Experts of a small language model: width 224.
Below are experts of layer 5 (counted from 0) of a mixture-of-experts language model. Rows are named router (the router's row for the expert), gate (a neuron's input weights, with its number), up (a neuron's input weights, with its number), down (a neuron's output weights, with its number) and show model dimensions 0-223. Each number is 500 + 50 x the weight over its row's rms, rounded and kept within 0 to 999. Numbers have three digits each.
Before each expert's rows: "mostly gets" lists some tokens that are sent to it at least half of the time. This comes from a sample of Wikipedia text that the model never trained on.

# expert 9
mostly gets: " that", " under", " r", " final", " which", " ex"
router:511484451596574423458465421454566434501562510465528567466428479527447509460542426521516606480521564428560461418456478550646502512708493544513526448474524513490479470535595454446457519449469504487539478504470606461484501583475563475429537425471499466469523405475536528592461599581480524554447448474471474455461602455552508484509509410451494521524568497493544518559551526559559611421508505575504455486551485538556532441481521569427496476548560526545584503459435525501529511489518565478445416526407521513482483563427499517520435472534497474507379473516444490552432525469500427517421469497559542423451490574568437490512491522461536559439502439461459524469516483498558545507491
gate17:499465439541624533466571484472501518454593476521532468516491440565406395480469373611457639451392511468599438536354457526475543436525486562588456518525391508597533468499531584476508507502423433426477537540461524463586530524507489526525434453567472494537573583587544478582446467596587457497487484496513578409500515459562525462459482576532601449456451522498554474528511523495530492540558491550532442528428449471500427395518446494503517472501465522539414540510541499487533568521426537487483484476540453500510417573493453585518489447444536506533462475453514446533492451529465469506502495488509562490525487436437567486531446458560561422444499552535464501506492452450487558529531
up17:508508469518524500491490529484453577660493499491461386508447501500542503515509422524477613575442554530581451595515619521445604429441427534461552525550440557488526502586574383564519421468547517460513581489364538497460523501464443458506555453484567483455480508474476514506470432521461533480560471399525486545540555475550499553520525488532417530482562542509435502495482496541512504497496513487462545490545501473474476580480486455480499492508537462453496445449484415443415445539614601405565533504423475422595438448536468514502461522477487475487466507519472494569478550600543515547395405472519572471563436513465557545514542514518459467482492478485423438451503523512461403418370
down17:580572443448548546483501495477483468470428456627498500523565674487431500537473402554497490513507539434582435488504520478486600421500540584562562428476537430498497428458449492591448461481552466441505499560443471467485475554575522503478513562536447548476540487470400502442513556517451490572445486400451463561493498520547459519478607511503436522557439497443514497539487458595496546617543534522493456521552513465477428594437457487489494472467499466453484469442508529498561460557485520531617563392464500508515443560515626462519508542502475355444504479517559478499471472556480450423443398547508580434493485528489445521514587528595436519469506465520425479458546496450546552498480
gate18:561408460490464501465444447544460483506476505572516499456583520491498523466520474483512477543508551523528455550589545469490438542574598527455427503554440487482529517474526487461505514458429442462437423620510443494570420521533550503565576547515486431494541476493439484445528538508521472497403531506449461557587559467531479547494506452575453592521397565527437465569556554467392488487508474514408470499512402506505597477451458550453516516506522592462426561579408465457507615501589450490555525505392555540507556411545465467399442531524577468597463595548519510582494491498510545436620456500615477530484493467455551511499517438408527550518476565448490527463425471476492585497488
up18:589488448572445506587497415611519474454524548483609460463520552454480547525375492612545381578425566515503488503508504517402413518529518477471458558399505546563417449457522483554535518487487545544447480460512511457508457420527535493519442490485530512485525490488431488479417498480467464511532476454500554560507529482510513574457549468535561512500527478529550455427512516492527380572485597567467591558484509526513480524573544525474540505532363504533562503499520554512471437495503499464480527577537460418522554589483468479454420562506442554535461519428473471472492502530580590470468494487351606475401521591513546544512559469472464500378539443412552511499576584488445466482517
down18:509456470503589542581434525531560476423488499599404547414472498586557492509513546489451449473519554489437433579549448465485459494649506495578479474556535494414549470627511524398470554532491472497540582513464500499582464560552498526504474484512510515516481593538441456481568469475479573538507431488462485503577512440442464558518532494533531537508484458451430460524480544507485445548491512498565472466516506630514508450413465552519393478566574474355582575496450416448489570448504504473507490493488470515477451547552470370552414449540463458554496480511545554541519511525459554576538544464517379489521450428549521525583465539517641501528511609530501572512525527445519528475484
gate19:554584485554452535504549497481506447440454579484521400484506533516386460474595493495504492459488495503492497446479497541580488538583576473554560380576463469480562574498396553481510492513530423532572504498557459409470592575531532481489420484447529466458567653456538477551529566648533422455528542428448515482480539543501458486468569463426566552466465497505541444519533472501554530444503490438463488513531495459456540637460479507495521442390522512549414477487425520449545437521481441459480514468426437544489584505491438473442511527459469483466398536511454448559474557523556414504527508515557499546563450363442535508492522464535525501474434578499547449469616558510488442463510
up19:524618563505560533514489506593501583472540474459478398378475493521502558518528472508397462543450389538557478558446489446539536513525486509496579489440495453536476474506472624554568472514488560589455555495506458489487582571570511458537499563472503455502491478485519451519515507507582576436515534505450519512414538494599439506478539459527498541552464559523494437483497464507440528489515433478552467405609461444480524518524463543475553516435510561572539489471458590526502383469524538441448454527457447533563493529530504445483589501525414528473423480568437548499394564497568486467479615579486519474436454482468508464449388577500518511431399528505534447678528470524536420473485
down19:503487494518589567449467542519552456444469402571520437484493576518487496498518545502545538455562380572527661579457401524511470546635440502463402504531540470570545563508501436462527482528536499575524578539511466480533563538507413505510453520478580549527546501488416509467573403451547511537530447492523484518450450415565470412517474468444496543416516503501558500520500599407429507506486465464519569429546509517474501560574518446440516441515479568461463519513542505539447453519547441492541480510569520439466396414531492542504428614507507542482490514518475514494517505477477512453462503472552479618528526422430562452512573439469605392500472448511481492441621539594567490499476
gate20:429428513540444471564527585436474534504499553540480552475425518412538466490526605458572462526559522443473495475484346511523427483395515442460567392444479501519452534544507483549525456565562528504508502525449426473548511542532426408427433473552504416509469435674435459487484484596481461582549560587594530464486439530488509463443513505508461453593513446484453530449504544476468517414538535503596494551502468449514571480370522527517524534596485465500451486459492420542538556496483445491400519508480524495522560588547512558420530432467478511514527513493532417499455581530429495467413469453399537529418477503501439490449541483533514501434503497543567519578525470540565474477529
up20:541481467445471425497533465512510438510416410580592512508534485459505489511451574556487489500507532472523459494531452484455521526417507502537475458642502495563410496548451498487426503492513520453506388531570497527509573510618343518426553440579410474444472464387533464561594498440580502557497495520554436505446573517510546454524465429530441475532435475533507488457415486549536489509371504522595538511504480559589433507483491472560463477509544404569541478501534497510472544422478494514550514505494429518495512573514572511477519544398551443505481532515584460508452460564571548510468575376483477486442478492556541482465463548525489509436500457613394476596567500503391509545478
down20:601570571427403467587471494503466360463452496546456478524515545451441440457399483369528504480382518427607568420500497478503451417512605511465609568576464533482549543531470566461483431538457447490566559538517463468516488528550415465503591468483470498504542534487578487554565412483530474478468504501519477538514494437508541484492618563480438532461462437523472594534490501468467514506426477500485499522415472507515487434543485521543451433427495487469528501507574537531511484538544425508393465548491444513569556548451574497505494498423495488532445444462505556480545504444520439431473611532534542494485448501540631491573546615544545499474442462454577480554568501458501437463484

# expert 13
mostly gets: "201", "202", "199", "196", "198", "197"
router:614456385564497557483527477484500370506509538574495490556469522473379466477455506533488636515372426594547489533407522513463460470635481563581513551480478510486543463484582473456529536544571450511475535464597447519556508517498500525483461479524431526529468547481537478477533594501487541464537521520543479473440496499542667450492478479493499517520638511507479469496430482557577486516517449501598515555509529501529510538545510531504594552511576503502507526509494464455463514488452511521453503473415455483556479488486447500440392511548537424429328494489567470452410501441533472514517489492467606405504513485564488504512568530525380543420538439490539536476512450492508508411492
gate21:507503447494447468542481448434539492563640431488516420497488407499510464443535518596569464535394561474501484540555530409499447475619395529484446481478505579486489420504631493459473543526499457499519490485546492548549448457600541491500416495523487479453512488516509463485555540514507491582596460459485555585490535589468552509444524496625438386448513398383554436486534533561572569503512488568512511542503449583514542586490536555482454479591532447404490489566537475517496351444513554437505510485494516466528505458502464508480453493551514575540508514518536509470577537499532526426590603519576506463465549495523509517424555490546499462560502459525468536375471552492432480506501
up21:558500592497412480533594527435398508565500494464558455480494474561473470510454456630533495470452513572530563480539487529478495443500516556474448469539500527519469461480474528489418513571537535472471460624513550429499569488448523413439511420443544480531410490630476511514530445514457491494594466553461438492511462579542678494516521442573457450541552504423481530419465514507438494471434442511503454502544474589418555474462526479428610589482536476567533520577501427533576499464559540560495455490514487582483489462486524556449418476558444472430528487560550544518447480495597398529451472528513528559456537434543421521513422413507435481515492525504528414545478566450577520487442
down21:517534504587424474520604485547544532500436527609447484511559517523428427510453489498551547464473624559419433461552542519567446491529412558597440564447570487502464540461577504520552544556501503551416583448439550526546436477497454576474445505487434463526524505514507505433461447517461530500533469450480565519420377487496445556485485486476497564393438557545439461479454520512481481493491605504559417549420583513494549527430498477551460495522416608498481553551436442562443540476526543529512508522469464514422421615585504554478572503500457539529469515576593569455542496457527509462557446501460515483398534497538575498567471518572490421499454556524473543469527598476438489585533
gate22:497483513525507537521523465505382487501534605412499497554543426533465533429467512455472494339538469492474556507490378391494514537461469522570549506477436530491542412485578451539417531474491494566477502496557394480533432439587432572479524462587485529470501566488532553515605533486469582466466592576467463546474420485563542551469459438478489499560584471471448399475500681407477468518492458471453542517472461552595485463504537494469569493489492510515491531464469557537493509488469505536535482491524430533537465577481479506605483581362509534477490453528456526511567592403503558546514518429557471497596479577478436534461548421462467506480481516511492402512459473493527551456506
up22:460497571443586506405457443508487522479538456500531411422563460576514546564532513516395473389537454541496573573534451545503519523558489521543489552588519481578415518486539455599433430510542548448431542485515524424415510451486419420465504595459509435476551551583467463466533549472518536508542458362457478523586513517491482555429463487477596536542534532487542447447571515430563480539573538502455531469451537506503430439509459458538558382621434452552463487493540469515517477486571449496410449566463467446581507495542464485467530488533566538493512443502550357512553556529438444453509477484530405530560525535488517538530461477419424504403519530496532472587453543511546495467479
down22:470525441456457467525521422460565552474563481509485504499516476409457415571554486471527587545549495565507419493502569504452437489445520463593486444504508496470493546491473566491491431491523529495502536536513600546502415500537545431482504410589491532412480446511550380493471474573464555478470455526471506516506486479511499589581504534451503452483436409528485597533476450482397503452476483575421560541568565442512445552508493540514485473604620480448552511488542484640534453447406551552530522490404502489486472515445606524543590577479419554543601559532478504553445402499417466574481437533440586513423563427513498454490424535488428466491526492488555495482494521590441433537528
gate23:478536458541512573486473443481621500491432506519565522447467415469477466434527560579478409524528515455549477552424588494495547441504572540461358461459378432488519559529424454400490453542455447506464533499463503530486441503475504463526493551499450533583522460403491500515483568512407447502512548568513558538430533573524473474454393572524470539509548525550436466476457588465529472482549484590485462519524480490553497490474577548471524520495520392523431459591621539440555557557511415492438511397465538503470469402445514553522447541486581472432478499427425519498440523461469512608536507545513435513513523533506586503421470470416391441522477563471525467592493527524438520481435
up23:469498505496494495408521521504458533500574569501488469478490505442570495529507474413592573526527481540509564462457588433531497374453475476407452422463477499625584505488484553434547504484466535453551535523464414523615542515526436550447522464539533481527532478534515520600431504426416465463495567510539458468487545412453510508475500523504506478531399366462568504482495534480486528539518494480464485410414434522462541482610459508544500493473491382468504475464489476464509488551573466411467526505478548517538520524543589600431576610487526439450543485460487490475562477527361419468499550606536606424522424472547541556537388524585477471508556558523482465493458506541463515540416
down23:520538475510449428447461455530517442394491505476437503503535458487519496527468368557483407451431517440559524450434397549539482485426514542488496568612441501472473478488503526559588446466479621427543490461515487494510502451330392600544514504486476503489530486422492519493579470520522531549467592413455493484495513452477504465519461497491418486525408543518462524539540506454458483432565470575512520581458419475500559496542514503561520414529476440545440489498536513511495495497422543448518580545501574503540538426492501480522561470536516481480574541469463475503529514588494486606544519451513429498449583530480540610380494384579438565499429547410467468573491521557461471389462
gate24:475510496601550453452589530499503498513422587515489526521564460490430542451503490557496543531439543515528457482526533507516510410500499510582521505493517461487502449430536392460466528551453476490515537527486548496450557450537508483462555460444507517382576453554608521475521532499466466382516607539476469456554462541562523550523541479560416473488440529520589531497492559440455517441513498500558434524524522527385515586393471530476513503459424435519548494486523520425428531466493443464532503475660438506450499535509482622505489603507398471492484458429442559499472557495553467636435473593614561542479409504573508466486431546413481520455519572457526502559599445461560500515561
up24:531443526552541574424519538520471436553462585539513520405460625549431468435547550483433588512552527504511481457464553605565474487514536500511443487573545573519567525540527428427580565494449489408537492418477524432539440331533529419549497391467535481470634430482449462549513603574600475473449457551444477475461541479487539599477500521601448451491491506522434529496484557486460544517471517499533484462471469495526456500564492515535476470556473503538433492624507468469484543525462523490513566523517477462574527586510440590394460485470541442505473479414417500470552490473529525483504525486407555526478409454475579482547455534541557442439544483452471503568455503520484522568562
down24:444531540547502542497410468473467580483492495576512438550525571461526500534542403477479507384433615514543496389464432524457523420551435487538499567553552430497524407605476458529495524462490482521483508527495531496585450422583376521509486561457475602492545518378579507402477470525495548518484449469537560532514543464451513461559459527599533471573452543567451524466542497530492425589504477530476601429446499551471578517543473545547501455478484556583537509450484466499505479611437499485487525440502478520492539509383542529537448479498392466466475556520490425546540493500604591408548493450527470532512471560457544507373495442491441515594520574543486545543513483530441521464550

# expert 1
mostly gets: "á", " San", " Los", " El", "=", "é"
router:486520470505485443515562436510500383521546596577552455478535494574426432515579551479554589667600527523505488486508466529509434515492525479523381433498496545462444551575547430594551495548527494517396520563522501494471476477503502553482511511565516506498492472482525474536548570434422492557518473452537517486472594458481537576533556375453551476523516495442505399463468451499564462421550458506576481517534466510466545523469481487447478509517674468524528474454556429527441443424470512586559517601476533475500523397523535517533533501518539450522533483532455517604569507453506480449552560499529645484359458456564491605532485504496482509490518471442484506432526414474486503508545
gate5:525507504383485404563544620618448571504529437538479473506502530448511460522507466505583433435391471498456491464615419474519511414546462467541384538510516497508584450472595556469453483552524521461519541496559527452460495519422475544568519485579465521531553480579476465528502477533455509477488516435465499521438486437580522607490532497575512507462466432495452463574509488527505520448456450434468576557538557479558486511515560459466499531509549579480490440568528380519649519417534473431466507475461522493432525518541435548566474531481496513595458516477550524554584483586496476427542471487483404479412504524573496552457512484395486435575514414508579606484443517466470416484492
up5:566439499497452502417553491598474476502489415585596526526549557547512437470518493467494552560459533521491483523436461461560505446460551535557476415532537454573404438538504489588413616452489496500411424461516500546402486495546565461542460493600567557464552479485544540538498558499485531630492401470469516547559472552548536542590532538432496576418420574492563508460492486536562481439507558521461485527458475522495542558491377468455495551489504552540475430397488570497533398521443534374421505575466466540494458543537539507420482578563509461500523476426567484500559522376468455488534466548494533537457529444540461556499470449443565497521451489564532442503547407534505536484539
down5:477437522541447516529573578567325458567476516445486515471620549572528583504521589479491520462444492468395495481595575446547476475404435424592457438496520465483557484522458501518573582437509509535525577518474486502608473481536527501547456564478478437517463458572559538525551446524441450483495465417542575624524444483461446461536480458541520512519473447447443516579479497462607476575570415472516451492457559446589494507485524448577519513453532419379472564495570505543505440498501563454440478497579466514602537411528554421520496485452446455509486538476512576506473489523536500587578532560458485560452469504499466540500440519480501559477538572527482521424481566490509535443463
gate6:358585407486644497564467566503461437531450568567457514447473452504458474418577492518484482539564554583557516479491552561455474519475550455476422448519578594482473472520535475576461498503506586495502577492475489567440469496523485522559584507461425543590548505525496434582505466548472475505504557473536553453476500450561466589513533453499470526513551434461579496463496532471432479604481490466500578519572454432518476437458525461486405559560593540495510486503426463456534507551500435511524509513575451509504505498475527496495442496520561405457363518586516492456547476433487528484543535513431564415420518456471497513492518460469531428620490644497428422574443492538573499433549
up6:525507399521520507535483513506447531432500409493462427495457516498487447506531471498399493517501550480486503455609528417479451510537595470464521477470485474483535635533584407499472459555457538550518553471495516495489559497593499472430492405471457495471484575442626380534496498476614430558443509478439457582462495452552448452345474540480433416510499565491539527533512481524529434582642439527543595499489512513480434507475557445564561519533500386524429574479536600477490481398570456635457523496518479552494522523529430553504461478505547473513517495493547523463473556525507477517534534450533605493401493505596560572493516453451529466560540569509509440490500531460527503525459
down6:415535481467469468511493479575459551429479525553434548553461518479542441491565577534487564499419431568514530535492529413451521481436463522438453476427580442545498513429544473596427492449598526484494541403468406515510592491551542444515581490442407575471415629515470521419473420573514512456504443431504501496459531506538651525433493545536452549526559544512567510424509539559537504427542460451506509517412517520514571398531577532536479501536477495538536549569437441499557486475520475557522530551487388499488480408488524460469436462560448591418477548422494582510595477554494471486558543495513551471458491467471549397485514533489488484507565403459509529484529559538410492518563
gate7:530560349538575491379473421592502542491493454491395545470466507593497486380579362527480592523511540485529503493493456556496430523485486483513430528548537469426448448494566584484520506447497544487545582468523512504447475553505620523547401499515420464450567519539492518553493545460458482473474451489503453522587462466514486463513501525414560554482481551490486590539527505344475467441579501602467486511506534488489528420375557480546432486526489501437514456535553542502405493637579497549375485504478494531527437442480486492516554492481442517518461481556479533559547482503549415483498511545572448478504517549460528407469563471459485516428468555545518439517514503578499570466523
up7:432535535507497516569508610555463465529424527548532433476537490515524579517503477508504270567512454434545507517537542548444531553546479567486534429549473518503471534473554513541525466555547515446544443589486590544484518535559404459506552461514592503494481549508449464473486466546492512520437527431475573482402500534535484479468501464520523403405565533548475504477522516526442465521470552551397472500553453490552453468521483533403421581459484570496444531517445420611513565449484514460505575480501484485469435555414493485486500622482428544503496524513406384519451519487519562450439463396509494386625461465604508458486505522484535483463547500518468447504483486408529563458435
down7:584554515528482487610538440456509538442613513471532389528501506530441493503451525462555564529491517477486482522522538496540472488304529437517446530535483523588535507479454504481501450420598560494471515494432545476481484432626440506466504509459552506562515431497477468497528511475476510508439487601564523469354459479487648460499523437509539401514429483469550373494505558566507509480557519474487482459546452478540497537423557496511495536551553500528486436405575459486519555409428467523527530551519479466463528615503470447479459531575595553547490471511519502485578572407553535531492408495533524421560482434557536508480445536506448559502540554457417472476529584468430470577445
gate8:466488500518535540565424674472573481530510476455549385481452565517400582493503529486506453521559518486500550561576445509497509383528507569491444436492499517512427493461511430557572488597391521441518552600529484473425400509493475544436498454503432530522560502522449534560548518494477466491492480475582485634567499575555518501393457444539499513540542584537489460473498466498490539469458444549513510524510560490533519399473503565494518514462532492529540473474573506580544445499525515483595476501537554579484517479570513489420528413480486527493469598454457467517529544489501505450493536551427582455466481460448561493560531435542513576515501466441527437464387345404389510526463
up8:517484541526550470434559438536493546416466504493535425533458548500613448462448580417505570429441502442497505543507495426540467437634492476567495450551484495454498643485432469517407492566587519552524595456523500473472563428541457529554471530505382557499466563521490584491493526564507506511459553501436517515530535477506516412430563444492401430453473527530567533514523348514539461526603528430490504522367495512525524536470453455478487495414521488448469463570471423430442582491543576542432503485484517443484461528465456563464485445450530513458547532519578432432555461489521545529503462493566489464554422448531534510492509469499499415520547610497516564447425503468420581536551
down8:477569451503476513581501475507411499582521510500559444508545482501504575407501463488505490575514514445529496572536505504502523530465625491520516473503432530476458478538453435536426441577560423523544529655476392518480434543508542405510510536566623468492495535556537467559501507499455529494491475533434576492464573570531511560530445455414539528406503409384419552492381445528575489570505428409431553503423440452443488518553489407562487503489494511511494470545498551389574541509490483484592445491486477620531486562463556487512474465530527428557464530439476416467476508447490423476498409440533526496481494498472454528514495504409460531525591557502534478427494454549595470536575

# expert 14
mostly gets: "\n", " |\n", ")\n", ".\n\n", "\n\n", "==="
router:541491486460478455495539537515517493444474542554454470503438490474260515462550479445491565495603547643475465507352494515501438493597534540517476487511504443404432510451552523496529617496550539454482493588502525476561525492451475476482450519473437492539512493493440557497537516493495478452524555579485562452460542554537503525534513457462544562586588492575551504559558517522455601506554488472416453529562525537466416526538481477418510500489418390447443429498451532497532540470473515522351547556531513428530381421444417510436508505517505526512475429496548518479536479452458518467483582519444537559496522606512507572520526557509473511437490453528511535434448558469537531539419
gate20:531501441528629542539514480480497542475584581534475505434472509458451601523514545483481367485422473449479504517421546480414540479483498484499571567522487525509477465436490564538495444472577581511462519544521465520552580482494569551527367553501452542494550505528518499504447537459462604518526447468473544406485579491527460459500539494513493547580418538558514488399544513435559492440459514542528543526520548610433473478522479595487514525511497538517503408482463418486414578443507450570479619529452505528433504442522456488456545476500545494500538573504427510517531415448526474546522482450430396553493405480557460455518447495473316589418498558496501434542522552394464521524439
up20:479547537439581462521463410443522533476612433576552631441428414465524484512434457440490444550572557504411466585458423467570550509529508560466415456538566493543520562525481541441456562525475454474481554532511450437442496466495549517409532524488406474421483511480561528554524515477587573609497602500551494412523542485560465402463507494535525493524540488448579478496530436524455508590533538487473526361538397510525435491515507427546469495541454469571519522429489551528460522545465476485438529516494490448426561575484561512541435482403539529473467518485495436527434520478454497483515553562506587476377482564541438536566538529466480461552421495537560525483502616486428472547512
down20:465586603460466457419462382499479552536544451437553538431387420511434458464442466448497577490558484471574587440538558454425390503519464495461503452517493545425442514498441536496578442520457488525391466429510465473509471502477446514375532483516505505492505504508507459472537413517462447494425564507428558480423532438506608570474538512516519493494484421479487564452520511512433612553468484472561448491527571507549406533512424467476564528486488491550568578553429555524498514512477522384459467540511417503484533560580530503399516472447484472556504469543466549586494391496425510491506534420522531471421466420529527436503492528562514577448501505531554560454525457499584594473410
gate21:545410530553479539514523526569486397571563547523470556488530478482493475468478459502540522510489478538472485495421535455399433502485545374464503527517416502502455554416614436506451558366507482523584470532488507551545495449487423418469556418532512489549559591523516484450515473529582484545524462477514460502382450537447490506524463517548537619566500474468543588569442590532534507535468548551419538448550542540634598513561519531544464502526466513512460502526403517554465544560434494554547519456440519397463448526553583547517493374513467613479424485492536542408525509396499493458519439523538520485500579482512536483478433461502445532517531478476488387506485454423540473448437
up21:407520524558489567463481477510443498516506480423515520397513445441357489585548452530519469546454512524515527491366514510438449461508450385539559543633493493525468430468475433514447553516568476560590447499454588510493426501429491540541509526442500564432438572579435520450527492506588471505576518514430528432573494545551436419512501476470504559480462467486511556604487381527490491494438568571500560499464519500513509498558495437488500554428444547594460555537486440476575527456581392526527541411545502493509505493533541502467509437525550485609458495436453530557540513480593496393482453425528509557448461551532464475474434447536491484507508504423553527573496462524433505446396
down21:520508476451550504485496472419550553519425458451511458492415480454596529475436499482550503523509393442404437436566446565499427570463614577450513436480456522440506436487502468442556474503600533504491549505472440444486429578561535515543496563444519455537483536455484538453570584457466464409480449534481495517476483549495465487556461552423457430454474526536427502522496495462407521496489481557632564516607418425457528408422512589435420472469512588457433600433534509519563494461535482472459476578433501500499448571496542481482453482526548464492677475404446511501507461526518493555475493440515518551519567470569479453460542410538501454545502464498458480441532534443594500566506
gate22:494436528500496505576445505550496527492511510485495509560485481500467549551482484554468603545541483587487515564521612445510553497532516486618564507520526473566485554477485597483434414486506409474447482575496504447425541507585407470513508515558510445531483451633482500492419559419536553547536576448519536510462557387489510472510447494499450574416495545484558424472378577513514562545564519568566454550445463568532474564477592475464414492497579494467491464420523452493517520564516498472585494573547449567463578453509531510472560459505519492478478418602446422593554382492522460507486502532506566558412523474493528406369519537571501440513501475507592396492505491500541527496523
up22:457472466547446487508510452485546429463502490525539477452561446459478452448518450422494464517474552570524558528509519598485519433458506478504517593559444629544493521495507535466500460462419567508575547458452514453494578470459531509594543520437480468555468465550527538460635495501487503547553457587464580439484461499555468549517552485454450478440475486551495450597408561509459445413545531485427472464435543457592544474524401495618491549421536466565363403472471430466479405563537475453500508496500528480581442465567529533447416493546442487486542482479407491509475447508592532510491579470603552495592516524507448517477557536578495504399465510502573429484527577520585600499487
down22:466454570495479548436535613386421486526519523437401517403540466563607525516591504505526432531524556422590497530460537527473539504450507545467535513481562474599517507502461464615504529471494475479561478420438601478516593500573546475489509541492487525557498520524539496450505538518468530548509551480577485466533395569615527444554476503484521440618493534415525538543463492450493469503543481657425491514521448489501489456501426548477495482564514594477462516546486559518508510431487557587479418584550595575500501537446487485515477492488521500487525436528454565461541592599520494509392555488535463461505480493449566507538522418422345530554477459492542459504519420509547458458460
gate23:491525479537479532533572487564452593450526610563460533474553452504464488465497529472539527450482538538555448521505501521523490537573428496483473484514444539513501627499492513477487525585546487560527493507563541556488566507499468507469395491491485513463541577634431488496493497551435481450553521566482458580447400536562501448521417495552545536453495466515475398511501550486438448485521439521547578612565514533547480401486407567648492447570521444556449466528536493509530570485474457478497555489484568507564452498572458573520531523560509545431504445446504418426438484497399527463324441498397421508527514457547562495414543616488477596521443464507476456519489536563521536460555
up23:599477476474470476502419486493482545537448513541539463455513474513456520472493545509568605548547493479470513500478394523470450514480529504353462525495530417492505499542518526426460538519442504461501484412484451595478489516512322528472474473539441490436467473391387451530565517474514517540466401557599507452501521511486505467537478358471418559499482491520506550406434515496473433455512496573467463519513570560495534471485577471479431522473484536417503551481411456509515527592419503558400526544555523444507514599562387469522513517453475491518467535577482458478469562465491455583582570561516460441510561520546486633507509542529525517509636474587486396461558504487480515563473
down23:442527577496496514481545489506564549501542517476430511574449546535500499451560550435483466476526456422368510473469527458476444497506515583517570554498445494526470521465560557551520480506493450445454523543590600487540491490422511506542462461542540494478566499608522527504492458519486500460539477594467562535477442421470379457496438481462505506547362419469469503498554520536539463488498465488508562432435346486566508481572544550398503571487460497505484400506550482475557478443506543398517431504510608602516529512523561556501555496573445552439453514508568541447486374489526511606485477405442532538506517498534439424578376561463421503537536593539566538458439514494496498459429